python train.py --n_experts=96 --experts_per_token=8 --balance_loss=0.000367 --balance_bias=true --init_std_router=0.011 --vocab_size=8192 --tie_embeddings="early" --train_tokens=1144000000 --dataset="wikipedia_en"
Below are experts of layer 3 (counted from 0) of a mixture-of-experts language model. Rows are named router (the router's row for the expert) and show model dimensions 160-319. Each number is 500 + 25 x the weight over its row's rms, rounded and kept within 0 to 999. Numbers have three digits each.
Before each expert's rows: a language model's description of what the expert responds to; "mostly gets" lists some tokens that are sent to it at least half of the time. This comes from a sample of Wikipedia text that the model never trained on.

# expert 16
It responds to: Suffixes and word pieces within abstract or technical vocabulary in expository prose, such as prevent, require, effective, insufficient, standards.
mostly gets: " prevent", " require", " required", " positive", " effective", " potential"
router:520486543445467491531535434491466489544465489518507499484507509466508514527485490544506472488492517503506508524508563456526535499547530480535465508476494496451540502539545519458477499511541487506506470434503508478514522536499504495537476506512525478481506508501515525489456505538494489486547511467440541523562503467472471496526510473524464466503518476511471509490509539516536493507491493519460516469496505544547515547477503506483524515542499471486483514465513466502500469448487483

# expert 46
It responds to: In, on, during, within introducing dates or places, and parentheses opening or closing asides such as birth ages.
mostly gets: " In", "In", " in", " during", ")", " within"
router:497466512455525507528503511464541494533533463463476518476488518485500486493490495533519510545475500464539488526515497534514465495471517499497481486482485539487528501482463500515502500467493526540515462481539518495518541507489515517533459475475504467545526472520511520539478526513484522507459498486458507493500513514546544549529528505493487505476493484503478486482496521504501485523524462523476482524510474484512507491522463526457495485477492491510473495548486492489546435482444481

# expert 23
It responds to: University, College, School, President, Minister and degree words, plus of/the inside titles such as Member of Parliament, Bachelor.
mostly gets: " University", " College", " School", " President", " appointed", " Education"
router:469514513506487494445474543499517484507497465524519512498516507490533506540491495508475488507486491481514472472487492479509474578490515502529537510459479501553496491522519526492500482480453471457509502516535499508509474459490522491525496469463484492501458423543489510465497545453473481547459519484497508519457440510505518517465499464492502505515445504506493508495532481534472465505489466495509503483501519485550552527475489496490493458485479523492523540498530495503516553512494536

# expert 14
It responds to: Middle and final pieces of surnames, place names and foreign words (Cyrillic letters, Latin species endings like -ensis), such as Goldhoff, Thomsen.
mostly gets: "ensis", "ī", " Mas", "а", "в", "ido"
router:521481516501499500502466515497477494521480505496487514499505472524464524453499497500553512476488479499468509454442504477477547447515474472523519526499499507479489523504503494489475533498507506488481516519465500463498492536470508468484473479504516464516527500501505511470517497500495508518459527521494484487523519500500524524505562513589539479478524519485512522490495483505501503418502516481483480511502479493503506481496503449453501458490536492512536463525477552513450501462484539

# expert 39
It responds to: Equals signs and line breaks in section headings, short prepositions like for, in, during, and the fragment ci in words like citation, vacancies.
mostly gets: "ci", "=", "ici", " Gon", " É", "In"
router:505475508512470480486511470556498551463514537516448525513493489470513479534520489528495478519491496520460524499469474508482563517525537515513480473484518492480491492501488466545507542538497526529473494482461503464432492530530519514520513490513512503477518524481507482509524499511470572503526503505520477537471485478533483475475482469497535553506482474492529482504493503426472462511454492509548512507484502492543550507486511496520474495488459488536477507483473483513500500508527506

# expert 57
It responds to: Clause-linking words like that, which, who, when, it, he, they, but, However and commas, usually opening a new clause.
mostly gets: " it", " that", " but", " who", " It", " this"
router:477499496506471484444478506496514565468527505485508486544463492519496484498520530451479503502491527524499516580522508463494468533467500472525492527505537512494526514467449507529518508484491516516535453499566503503495485483487532459528472476511523476503500496502515506440526541505554518494492524517522486492520499486534487512512502461502529513482526571489531486547500523458509500499495525448532503526510479512509495444521490514515524522497515517505512494493455465484488496502489429

# expert 11
It responds to: Middle pieces of longer words after the or of, such as unc in Asunción, affili, loc; also the, quotes, parentheses.
mostly gets: " MPC", " Tab", " loc", " coordin", " anim", " creat"
router:491539492441452522463469493504473510449426513494472529529532505474519521525494487516509504464489517492487523538498496494497557492512518494557481471524449513493532460508505484458445491525471504466475495497513490475469490476529500495446490526506531553521504504522473495481508508516509506449528486489517490527504518517501485484528513486530457492483485560498521506449439500531485535496456492528508485481520526503521527536496484474475498485514505460539500497529526525494499516504518512

# expert 1
It responds to: Tokens in American political and geographic text, such as Republican, Democratic, Congress, State names, district and election terms, and table pipes.
mostly gets: " Republican", " Democratic", " constitu", " Ohio", " legal", " Congress"
router:481466523497487516503480479539510500481528469493495540508517476504493500478511503494464493462500515497483501476508521472480494482499486497506468494533445473513516471520491502490480523474483506478509502495502532519520485501503472508480501477483452507515485528509512500478533469497531555515485501528521517502462516513494481535528506486536546527545510490472488507538497468548510521520469488466463476489484479508544481485524513461527538470491506510536500473521483524480512473457531532

# expert 26
It responds to: Small numerals in tables and text, plus number words and ordinals like ten, two, several, thirteenth, and word pieces inside names.
mostly gets: " 6", " 5", " 7", " 4", " 3", " 11"
router:448507505458504491507558473530472490494480528493476503533484517513504504514493502534529476490497501523541503506518535489472505462532486492482495493485493490490523498503519538482521502516504479547549485476509505496495458519501470505431513501473519531500474517521483505533505492512474503531499492476517476473531546472461501518490535520515502509483521494539534460494483507476471530516547506477469549532454489485487512503500485496509470491477519516524477487516484527517420536495512509

# expert 21
It responds to: Quantity and ordinal words such as first, most, some, many, out (of 100), one, often before of, plus table pipes and percent signs.
mostly gets: " first", " most", " out", " some", " many", " List"
router:526532475521481495475479495499519531456447520536504530511494516498482511473481497492488511521496516548475514488478520512514510511486538484510471511521526470443477463501505455460476519508495536481480491527481478554455449507484475576467496455438496489525456532509514511554507554481509497541497490452452500514516462498459507452488554480521496569511510513546519487473495525487555493456502470467463490497480482494559512456454510477499547499532525513494493496509509496514476523482520518

# expert 50
It responds to: Common function words in running prose, such as was, the, a, he, is, to, plus closing quotes and pieces of uncommon words.
mostly gets: " Ho", " he", " Ken", " Hy", "To", " This"
router:506543487481503483490499520518465482477500485499534449473486451489494502499470519464508506467502475528527542471507498485526455523505519473532518487469504489501493515422489516528535509509549490489499493497465492491512539499513511493463547520500488524499469525511477486528502491509470521512494522535473525479512512555509492495494544460501508500519514473472511499489504518513516488498516473533545473500465498532498465500448509460506540474522455513500499508514456481509484450498475470

# expert 47
It responds to: Field labels and roles in infoboxes and credits, such as Film, producer, director, Phylum, Release, often after dashes or pipes.
mostly gets: " Film", " producer", " director", " MPC", " actress", " vocals"
router:490463522445511537496497471457512492506472501493513530519511484504485518466462530521520475514493481519522473456490499519480512494506465477530520510490484501479498465482491492504493469475480496495532485519494500473469451495480424507497470506461483474490477474516512524501537448543514509516489509508503463453486476519490470496517528521537468500484552480475486511515500539539502519465514535458548488521513444537544486538478524524494474518488525497495449485526498488518465465512523506

# expert 18
It responds to: Words that introduce examples (such, including, include), dollar signs before amounts, and digits inside percentages, time zones and number strings.
mostly gets: " $", " including", " such", " include", " Se", "as"
router:520498481494551540486479491522496489501507529503471466509536495529476506517519541479500511483530520496500523521469528516487529461530510530508487472526509493525490483494484483477471499468494460487476525501484529494478479484499443513511499514487505505490534458510485502476522537537489524454460489497519473496509510524450510537512536511550531481510526545476489541476510488501480486465489457469474474489468487501459488522486491496517485514530509524511510500467543519548489480517499499

# expert 8
It responds to: Month names and year numbers in dates, often after in or a dash and inside table cells, like 1 August 2002, 1918.
mostly gets: " March", " October", " April", " November", " 2018", " February"
router:498492499485496533477519493465468521504487481521520479508524505496512492466526495509505472519515508469507522435497508498497525491520456460543488511534482532481499511513503519462533503461483511483524504515476545490473485551473497489512523541496484498525528526537524533511496452508524447463491499519508441490519521478528498516505553498539505486464542502493507495480469477503511504448503553440485462543522505511478488511531510511509501484511460471510479450543500498485494511480477512

# expert 61
It responds to: Pipes and semicolons separating numeric or coded cells in statistics tables, such as 0 | 1 | 80 or P | N.
mostly gets: " ri", " Ple", " lost", " |", " sq", " either"
router:513503509426467514551498519532504513552491509536507510488479498477462523467469457475471443466487473522477495528493515504490536483484427523508512520550498501499488506506490519526455542480464516473512516530515480472539498518509471530518485529465488542489507517538532486496503493510528511507510527550532499486442500506477493485478575531505535472531516550482506488486509492483515472497481515525493456493517503503519465485497480481492490468503512503514506469539503493509502527474514496

# expert 49
It responds to: Pipes and colons right after a name or label in tables and infoboxes, plus verbs and nouns like review, study, design.
mostly gets: " Premier", " review", " study", " adm", " research", " prep"
router:486491541499524497456527500502491491463496546536479456501478474559444514493528477552503501490480550526515512501484544499509532487507470521499499541509506516526558507519514513493458566501497499454475517502483531480463487478498479505513506454488485449497506552519550522498499476501491469467476488520499450509564512458488530507494518497526513523480546513515507525489484483471489552505493526533530493502551528485484474527521537548479503475506490519541488442535492537494488516504570502

# expert 53
It responds to: Words from election, court and sports-competition contexts, such as election, Votes, Cup, Championships, Judge, district, plus heading equals signs.
mostly gets: " election", " =", " Championships", " Votes", "finals", " Cup"
router:466517518516470498440504470486507505468505454478471506485508470488524504523488499539493491503528519481537535489547517501492471502559495491472490508508520522487505493504479502504489477508530488510557480526481502502567521477509504505541505499501514456468468495484512520510511512466527537504544454462459517498513499506461501457493499499532491481534508471520493533514514530527519457503492495497501482490543519527488527513510498476514489475498483464530503510494516470505482475492459451

# expert 45
It responds to: Short subword pieces at or inside word starts, such as le, nd, res, du, o, as in le-ns, fo-nd, Age-nd-a.
mostly gets: "le", "nd", " res", " du", " le", " o"
router:498461508513490508491511478482466526529481489514461512498539531513484458480461514522503479478496499476472519491472517502501512494505465492497461537521491477511486495453504540455496517493487504515502504534487560494488503519485481490499501491487494534513516524489494510468476457514500529475454557526464450501515537504476487499464505534533522476469544531476511493473495491506463489458514505515506446488499506568526493485471488506504435490520482537519511469516491524491485522479483495

# expert 58
It responds to: Sports words like season, Cup, League, tournament, Tour and scores or numbers in sports results tables.
mostly gets: " season", " Cup", " League", " Championship", " games", " tournament"
router:494501528496504516513509500512510500453528456484537507518485522457483478528496433498534541504518516477471552492518528529500451486512510553528497494473493538530530495524494467531506483489478488511490486514447493522472491514520486468463485485519457538500496504493551510480488544503509506507525504486491512541497510500497471516500487478524494497513514471517509498503574487564509505490496443533473520464450503534503511479504581509531455495495513536490495510514500508526511498453481521

# expert 24
It responds to: Table pipes and blank double-space cells in sports or election tables, plus word-internal pieces of rare names and terms (Misael, Aarhus, utilitarian).
mostly gets: " Socorro", "cycl", " took", " takes", "  ", " Source"
router:497487508476507529509477485494485491506489477513492507534548454528465498456501524497510472453480500500471509446444525494482513490505447505508497515571481515486501494509486512490494547500499476484521510516481541479514471524477502496508531480480494515532509520527476463511519476513526491430480530552515435510498521531481490508508514546555519507490554567504499510497499478473504526437501534480525485505487502475486470511491503495490484445523485485494474399512477519515478504500508514

# expert 15
It responds to: Sentence-final periods and abbreviation periods (U.S.), plus clause openers and comparatives such as However, After, but, than, over, under.
mostly gets: ".", " than", " over", " but", " .", " After"
router:473523468516516489497504482507458502485511534533499528501454478484518530502497526462501478520610548515499497451526515477523485478477474511474549531537469497534485486493466505476444527537504463480451474484531509518474479469510525502509493488490500498465485478499485494515491461510517476489579473498510475494477511508503493544483490498493467565499456511490546497521456484491467436496506533502485532522513498520473452463501468515513507486504514546481509514522489516515486489496507520

# expert 25
It responds to: Nouns like election, album, engine, vote, draft, plus inner letters of foreign names and abbreviations, often in tables or formula text.
mostly gets: " election", " engine", " album", " music", " project", " votes"
router:482481527513478499557507488493493489526477451467499482510505540523504475475492510487508503497482505516524499516446512492449500516529516477530486510511513482499494516492516505509494538471517499484481498487462540477511498497507500486494479487510464490489463489508546492450503500493520483512503490495516497503499527555505504529448513483512518511449500496528470481504487539517508501487477525435490481530476468516476530467552504482494506477503496485530463478483515484541486502520550514

# expert 55
It responds to: Short letter fragments inside names and rare words, such as Ni-ge-ria, Tru-m-an, Lar-ry, Pu, Mid, often in non-English or foreign-script text.
mostly gets: " Ji", " Tab", " Vel", " Mid", " Sky", " ver"
router:498472510493509521496452477486491503541454461505457510521526467550471520443512510515535481474484486504476524460456523495494526490509441467528503526558501516486501506503494532454504510486501497504505511519485540462495480509505500477490494483487509484520509522524476503485514468508489478472470523522495446512529529499494501507510523514567536493472539554492500510499498462498513499392469531483508459511503487489489475486470512439492464454498513484530500434536475542498465489484489529

# expert 2
It responds to: Commas closing a name, subject or clause before and, but or which, plus mid-word pieces of common nouns such as company, public, water.
mostly gets: ",", " cont", " ,", " central", " fe", " oil"
router:499496498473506530507506552490530529473468456518464518531551523539488469479520540513451503508524522477502472466475482535475506513487484500515495531463532508486493472512497500498512525460484482528493508506497491479521499517491524509473504501488540473521524500545507490506456478505483507467483497488485441484484509537484524486501513519528506502408520472493484516483488481513467525520492519499494520504495500529502526514483504494485491498480504473546496455507494552492463521476505502

# expert 12
It responds to: Colons after field labels in infobox lists, and capitalized first parts of place and personal names (New, San, Port, Saint, Los, Peter).
mostly gets: " New", ":", " San", " Peter", " Port", " Le"
router:490459522479533499551507492512510520463506448535495479483488477562476507519540477527479493508479509500509541498498516506485545494521507488538526488536489468524486509495475516491432498503500479471505528497499503478507522448500498531455522496514480503533539550532508514481545477471495525469539469554522507514508523455513536544566484502505523497523496507474487504512497490515490501456518513507498507488524523509455473505476537536509467466499517525501474500473493504520491473499509475

# expert 51
It responds to: Opening parentheses, en dashes in scores, slashes, braces and decimal periods in tables, pronunciations and lists, such as 7–5, (punches), /fr/.
mostly gets: " (", "/", "–", "(", "{", "."
router:464496513489516512474536489506480481508462467485509455487549486496495505516507510505503457487519496497496493481517518493520539511499499543504496444535458454469523509476471443515510538511488488534485487513487450484499466497480524515477467479451480537500505498529485494510477495519495493484540494487515525495513574551472546528485539520484495537536484515522513506480470478504504455461499512481498421505531517488524512510452517455465483487508497531465464488503515502525474516500495541

# expert 43
It responds to: Years like 2001, 2014 and small numbers or zeros in table cells, between pipes, dashes and semicolons.
mostly gets: " 2001", " 2002", " 2004", " 2003", " 2013", " 2014"
router:477465539517530518529464488435469515555493502487506436540507536530507508468512503506527481503515480535484495436496503495474515554522471466495526502544511493483521482524478492489520463470496471458528500478453526487517497529488496471497528478498489500521523510527493497491543471491506456500534514486519471462497523483500506504514552485528505461479539525524520505497505428474504484456486520466466483513496490499487495491513509462517487506482492482495493471532485525484486481502509506

# expert 0
It responds to: Prepositions and pronouns in running prose (under, at, by, after, he, she), plus table pipes, list dashes and heading equals signs.
mostly gets: " under", " After", "After", " She", " should", " must"
router:491536484481473552500499503492469528465507523456463490477492487517457508488473509546491498527483509473470499519487528480493465541489470513527495526484505519508507482476514545486512494526488514510492489469512502474514514510466510486507478500497517529479485509535560494521505473472512492492500481502472514526473443507506468515476525464463458446547489527491498477444507492521554487478518484499469478501493562477500456496434512531543477468488456503495495511540506559494523517559502506

# expert 56
It responds to: Possessive and personal pronouns like his, her, its, their, him, she, and possessive 's, in biographies and plot summaries.
mostly gets: " his", " her", " its", " their", " him", " Her"
router:534502501496553536557477543505533552455487527518484539569495520495507485491497483492492510501496511494520521472453479510525486514437491531498521488500498460470496497467502500546482472465522487463457501505462497474486503485505527536541510501476504507507468539464505509508449536526463493514538464472521497531485493465494479470525473486498502470490500490460483478492506500467494487504510500518490467486491511510482473490487497522539502537532558481468483516480502499544507544495526477

# expert 27
It responds to: Finite verbs and auxiliaries right after a subject, such as was, is, were, had, been, and past-tense verbs like began, left, resigned.
mostly gets: " is", " was", " be", " are", " were", " had"
router:487518502480498528516494483495513457515493546475502507546519513519436490489479517564522503494503499503491502508446497501453509511459521501491448439502465511488515519519493502520527532494479458475495495516507487517465514533530470493470507531485456467477493512468489514517475485516442517511458524506466485521506524471512490510499509487542508512473509519489516515492498496495503517433495526508498557478492474515493514537519503454506521465492496487489474479505467505474464486518438492

# expert 36
It responds to: Year tokens and single digits in dates, coordinates, measurements and table scores, such as 2018, 2024–25, 23.767°E.
mostly gets: " 2018", " 2010", " 2016", " 2017", " 2021", " 2004"
router:515450510477495526494495484469503505505491448507487447562538505500489516485533476511501493493477498508504462464485512511496505512512482496518494511515502483530475483488508530496474477501508475475461526506485526474475495486500491507509504512488517479488518500484540495492492493510508457443492501503486480488504545561502458539527596521523519500436560550502466493495501456482505506443481484476492435508497509487494480506507501460506500501494470485490489446513504541493508492490522496

# expert 52
It responds to: Descriptive adjectives and possessive determiners before nouns, such as its, their, large, early, different, and adjective endings like beautiful.
mostly gets: " its", " new", " their", " His", " large", " long"
router:543549532484518506482524444471468525567483476512545543467484502520498549488516515498467509541526513520511524517497532501508488521512520484506433522453506472503579476507528487467451470526517502465534525424516481493492508455528511518480479505516515518510525507503519507504436515513459473507517473500493528480490503432499523503506554460481492507508478464492495482518476483492517448499512484492515528505470517496493524545461491520498534529520519499519459512501484522483470461494538509

# expert 22
It responds to: Table pipes and row-opening cells, capitalized openers like New, The, Best, and pieces of section-heading words (Faculties, Notable, First).
mostly gets: " New", " Best", " new", " Great", " The", " good"
router:479501534480516553499554523521524465473543499517482461477522527504503476544516504487488526503485488466523495488533480547526497491494492496493497515494480448451531475495525545546501514524513494503471524511484533479501516557521496506508496515550551491475515499473521484518455496513536498519492489539498504536511463506526528488560491480488469487452484482470531518514498465445502441515506511530536477498507492523524486543486530433433528516522493505520504514503507496542513499472516491

# expert 5
It responds to: Small numerals in table cells and score lists after pipes or semicolons, such as 1, 3, 15; also accented word-initial capitals like Å, Ș.
mostly gets: " 1", " 3", " 4", " 2", " 5", " 6"
router:474506537522490537488526474520461501505509547447523535490491485512523462414509501486535487461518519486532515518497518468499512525513475490516512521523487483473474463539489549456504484512516472495542532505507506499556501520479446527465501497471509475527467503526477491515507449499516513480500537537500550510524526480528458533492539522506505495508523509504499491503472498499485510475537512466511504488480451465502496480480494500486507530492491491535449452498468488482458533520496505

# expert 30
It responds to: Indefinite articles and quantifiers (a, an, no, one, any, another), plus verb pieces in music or film text (sang, narrates, worried).
mostly gets: " a", " an", " no", " one", " any", " go"
router:472474575524496452495501556504510508506535497491538520496456530495488473482466497505526503474535512510496519507497489510509537490463504500492480511545489487467500525490546503495515514503506521530473477539471525511469474513481420459494488490534459529461542467475523524465477490568455499501521460472464511463500466519535513508510477485510504502526514531501511496535528465454493500516550499493492505536492472493478509490529484517479483429519493500527521497485516531480474486517488534

# expert 41
It responds to: First pieces of split words after the or a, such as susp, adj, un, inter, pro, comp; also Thai and Japanese byte pieces.
mostly gets: " un", " inter", " res", " pro", " int", " su"
router:456488460490472494509504494502461498550472506486524457526512473496518470516479459461538511534487513526451507467481506497481570482468500497524480492505496503471515466481474530472488516553547540523515473496501523469508490526482554470480504496493529521559512517530491521513475486479511519489479506514528446482498538522520492485519517502527534458523518564447485499446459548498514497509496498525498481451510499508493479522474490503477511472463543468545489505527503534542462487518527495

# expert 37
It responds to: Words inside quoted song, film and episode titles or about roles, such as Love, You, Girl, song, album, character.
mostly gets: " song", " songs", "!", " Love", " album", " Girl"
router:474528501510498471492532498539532518506494519506472513513456507509482491510490504449531506505488523519496501497540494489518484485509457508484525491471548502469516516466529480458510470511492509539494555556519526446509502481501455494531487499506484467458487458481468508545465517499517514507493499506454515451502536514487509537523472483523483491510517482448444493541530525508506496507503520502526529493494476508495525515493517503446486544524478523529475506477490512494500467507515518

# expert 28
It responds to: Common English first names (John, William, George) and name pieces, plus empty or double-space table cells in election and results tables.
mostly gets: "  ", " James", " William", " George", " John", " Robert"
router:536474511454531499491500501543507501490489494514466509522558494546487479468495495499496518468488535495521514451474514500484493449526483473492515521521490519491522490477499484484499491499505497472531512512486515515469465495500504508494504478506518493529496509515475498462523495524465508472492530511528483470507540521492492496501524516562499554507540510497505545474506467491530540383473532480530484512515488490477479519480488453494522514504533497504509458497484522499444492511516510

# expert 54
It responds to: Time and life nouns (years, life, season, days), final pieces of abstract nouns (-tion, -acy, -y), and heading equals signs.
mostly gets: " years", " year", " life", "ty", " days", " time"
router:522459453528513529483488458500508531453488486503471491505445464511476507529459461478513470512491532487515498479510489516520528528505508461504499549478489564474484493446486544485522501491475554502509466513460496469500541491544489470475481486504486493525514471500467487514524515507466500478542473456488518465507517507519527489475523498498498512516525488482498487524519502476500511480496495548474537488474492462513503519481483498507503477538500525491498495518495509508522516475465471

# expert 13
It responds to: Common predicate words after was/is, such as due, announced, considered, replaced, returned, plus middle pieces of long words like refer-end-um.
mostly gets: " due", " rel", " announced", " similar", " return", " considered"
router:546511496489473501566490531480487490510490529482500511514473487516550554511505503589518514516464490515461478467529473484512477516536510474468461498471485529509497524533473462486456492513484465484508456502483450485525505506486502493541499510485469554540481506464509504501501563481524513514514537518506516494489476476485465492477469484475527484509474466495474510487489537474509477536531503533439549509521530512561511492471463520503460498527498526512527511474515488507513462523501497

# expert 35
It responds to: Equals signs in wiki headings, forms of have such as has, had, having, and list words such as including, following, using.
mostly gets: "=", " has", " had", " have", " including", " include"
router:541471521469477495501493439529503492540511544501554486504526441535498499499518495480519514549481492518482514482516458508519554480527467437510499493477489470494517495541527455516516507522427495526485495502466492516478493503502497489480490498503523502476526483466483513511537501469439470500499442501503504460464489524471515468531487528480553481529510491501508513470467525481524503475502490496515492497516553471535490469512504530518484467522513541510520519444479503497480539489474487

# expert 10
It responds to: Word pieces inside foreign personal and place names (Palmieri, Valparaíso, Giro), plus city names like Chicago, Boston, and clause-joining commas.
mostly gets: " Chicago", " Boston", "\n     ", " Angeles", " Billboard", " London"
router:561458525461535506512517479499501496493530457526504496528503482481530474507514500489478486544550502457502491486500512510480524460496496514490537475495516485524456520499488522527522504462458517542521505545517469534501479476508435533478503460491483487534527516473493478500547473456511516528518520532500506533524492474515489518496485530486518465513490470478487506524487489542485480503482538522466468475464556481551522519507485553486560504501513490477521515501507550509522480453550510

# expert 17
It responds to: Relative and clause words after a comma, such as which, who, when, that; also opening capital pieces of names like Ka, Ve.
mostly gets: " which", " when", " where", " Bra", " who", " By"
router:493506518484493494488510479517485464482478509509515523520499479537498507474532511504540493517541480522517510491513505470524507497511472531493490517582503479505490472495482509467517486506509491508516464484511537515515494500528505503478493494466507463516523494544500500475523496534566525473491506496523443492507512521521505488476583496524513552465533548521516518547475492520484520481482498462491470473502473509521481474508508529493469502472584484529520486490503530500467499506496523

# expert 59
It responds to: Species, Genus, Synonyms and Latin name fragments like us, ini, um in biological taxoboxes and species descriptions.
mostly gets: " Den", " species", " MPC", " Genus", "Species", " Species"
router:476489493489465528531513465513525549497527483476540473476495510521465522534525469523469474491517462490508524543542472479510514490487525516505498512497493522473509536519498497489465489507501499477454473462476488498517515526512513531481475473483468469509477453473537522487476479494498480501522504494519493473515495511494517464504514525509459484520471493518505503529492434554511477500504494480489521486523499513475505501542516484465474508493441506486539518522514484495496456458513474

# expert 3
It responds to: Mid-word pieces and start pieces of proper names, e.g. surnames Smith, Johnson, Clark, prefixes Mid-, Pu-, Am-, and suffixes -wood, -son.
mostly gets: " Smith", " Johnson", " Clark", " dec", " Mid", " Jones"
router:511478518487511516509458483494502499519469486505478509516541470546461508451519534498501472443489497481465503450450520499499527496509464473517487510540502517483485488481504502487489508507491477501491504528493544459502496529480507509516490485508493485536526521533492508509524466511504510460451542547502460497510535533484502514513515525593521507511537525486518515478497454502487514394485531481502480501492503476505475478461515472505487445498516487510495428533478520516448499498504518

# expert 4
It responds to: Coordinating words and list or table separators: and, or, &, then, table pipes, line breaks, leading dashes of list items, also w.
mostly gets: " and", "w", " or", " &", " And", " Br"
router:483506470541485490507495487514496544527516483489445508507485521496533512509534492474550482450527477559485489451493482505493492499534478510490515489474529545523429479471500449530485490467525481457520482516485515496511511535450516523469517527533481488536488504511508486491487510522508509554532467481491537515496465507479491578456505495494511489508525496504496503514533496481476478542441501520525469496481496523508502469505497513528467521451508495501472496447489476503487508528526492

# expert 7
It responds to: Conjunctions and prepositions (and, to, with, of, but) mid-sentence, plus inner pieces of foreign names like Schlesw-ig and Ly-ub-ov.
mostly gets: " dis", " continu", " give", " vict", " occasion", " help"
router:507513492484507502462484503518510473543479498548503507470519508500561497528519512470509569502550521464449525490485489480510475454514467477480571497487527492466468507467510455526545524499520524542488518493460488501476476525533479521513524484486518486490515524480549494468509466472510496496515521536507500454518506502494541486490488530502492472492468481519531501468452517484485510529490498511476460504499461455455506473507494492444473485482492476514501518499498520506528533526515544

# expert 33
It responds to: Table pipes, heading equals signs, paragraph breaks and opening quotation marks before quoted reviews or titles, plus scattered name fragments.
mostly gets: " \"", " According", "cycl", "CD", " Serbia", " Phylum"
router:501489501484508527503476482497487478504486474506490509533537458528462500452496523501513474455477506493475511446447521494487521502500448504502497512558483512479502484521479506495492542504504481477516513509480538483521465531478503502495540488481500515536516526523486477518513480513524493427485526547509422513493523539486495507510493547546518510482556554504510510497501481477491525436500544476522491501488506480493474512489500493488484439517482482492469408511475518512471518502506513

# expert 60
It responds to: Forms of be and become (was, is, been, became) and the word right after them, such as a or an, plus -ly adverb endings.
mostly gets: " be", " being", " became", " been", "He", " also"
router:490512454517490461507483469484499526482501513455492477480490486483479482493536488473465472495532501510442516487514466494479499532470504496541475496510511507511548520502502496453508514515535519521466556516520486495533543472503493479532484492469462523484480476520479510497488477562548469508485497484475497482451487500540488489465497516539491507556466504527491471471524532502525516507500532472509510466552461464474505536527502480495472521508460501489535509503488505442488491513507506

# expert 40
It responds to: Copulas, auxiliaries and subject pronouns in running prose, such as is, was, has, it, he, not, still.
mostly gets: " is", " was", " it", " are", " has", " It"
router:449478491497503538519485456481493517514489464503461476487500501517480512437479536516501489480486499498448514518461484493500497533518505541519492482551484484519528468491501503465534550483456515495502527501483544523528520511527483507486506498503498505486457517516486491505470480544453482488469507510461477518517505523521449502513501496532503514510473527492482465488516511483478496461510520502535479442503411506481507550503503504490493445504488503502509483521502491478485478534482483

# expert 29
It responds to: Four-digit years in birth dates and filmographies, such as 2005, 1965, 2018; also country and city names like States, Canada, Iraq.
mostly gets: " American", " 2018", " 2016", " 2017", " 2021", " 2004"
router:513487508503508511484505489475503512514495463512476483514541499499502497488524512519515480482514471497503492441502502493479545496530489506510487514524499482489508492501529521479502509446461481479477526517481532504476454508471493483495529514484476490508524494532514496476477485502511457434494498521480497525510510484537484477489539510519539504476570523517523483494483452496487537424519549468520455516480515501462495523522508469519475456501464464531509471539497498497484518486506526

# expert 9
It responds to: The preposition on or in after a verb, introducing a date or place (ran aground on, died in), plus month names like March, October.
mostly gets: " on", " March", " October", " May", " November", " April"
router:489513498507538515446490519540510480455497479480501472490490462520530478497487505488531514513481545523500484515507495511521467439489503480471513519485483479476517494472484523471519493498465499480496452552536538477509471485469469492509500522518514539540494500491558512505512524464487564521487473494514484478477483502475474511455413472496447500465516515507480485470490486473475531524489497512498509483524483542485507480526501531536556558522485520526501515481495487526511503514480476

# expert 31
It responds to: Descriptive and technical words such as number, small, color, featuring, used, plus commas and semicolons in lists, and inner pieces of surnames.
mostly gets: " number", " small", " full", " used", " display", " color"
router:513475520503485472513490486490481495537511457503509486454490524525502514493499512493478481484542532485504505475479486535520491491503487498483526483484484520523440506459453514499479497488513482479481519500466522471475519456522478494464507517491514520522496490514497479494484489509539536510529506507519508474514501510505527448504527513489494543449511523546473477503510505478507487516525502513506472532482498498492501532534490436513499520505469523542522510485496496554488443513506526

# expert 48
It responds to: Pieces in the middle of names and less common words (Barneveld, responsibility, oblong, Munoz), plus capitalized openers like Kan, Yu, United, South.
mostly gets: " Kan", " div", " Yu", " Div", " ±", " Kr"
router:530508513516492534483519505477492475506515478535470515524531493534445461531520501554528463511488488507487481510525462504446568498510509460522500542559480529527497531462519506497496466496442478505535513503490523504468493518520484464479459483483467504494485508495538518461484491506493516475501520528520502489501476501432484503490533503507472510458509525524506495513501506543501526430509501495500498537547454485507485503479483493494500512482541524512472466517522497511460507447486493

# expert 42
It responds to: Plural suffixes at the end of nouns (-s, -es, -ers, -ies, -ts), as in shareholders, rumours, promotions, plus plural words like people, series.
mostly gets: "ers", "ts", " series", "es", "les", " people"
router:538507496516508486532449512493520513529453491513495488494491534509468526515507450478452507472534491498506498508532510481494500509513485498496528491464495493505481464505474527518494448502503524528520521495473519449490535522469503488535521469501530487475457483481491494505526486492452500482476476489549531496521528518536475490513528486535525479505516500484512462512529499531498485492471449489476490507484508539450519518472482483531481528493497524497519512532526503542507530488464470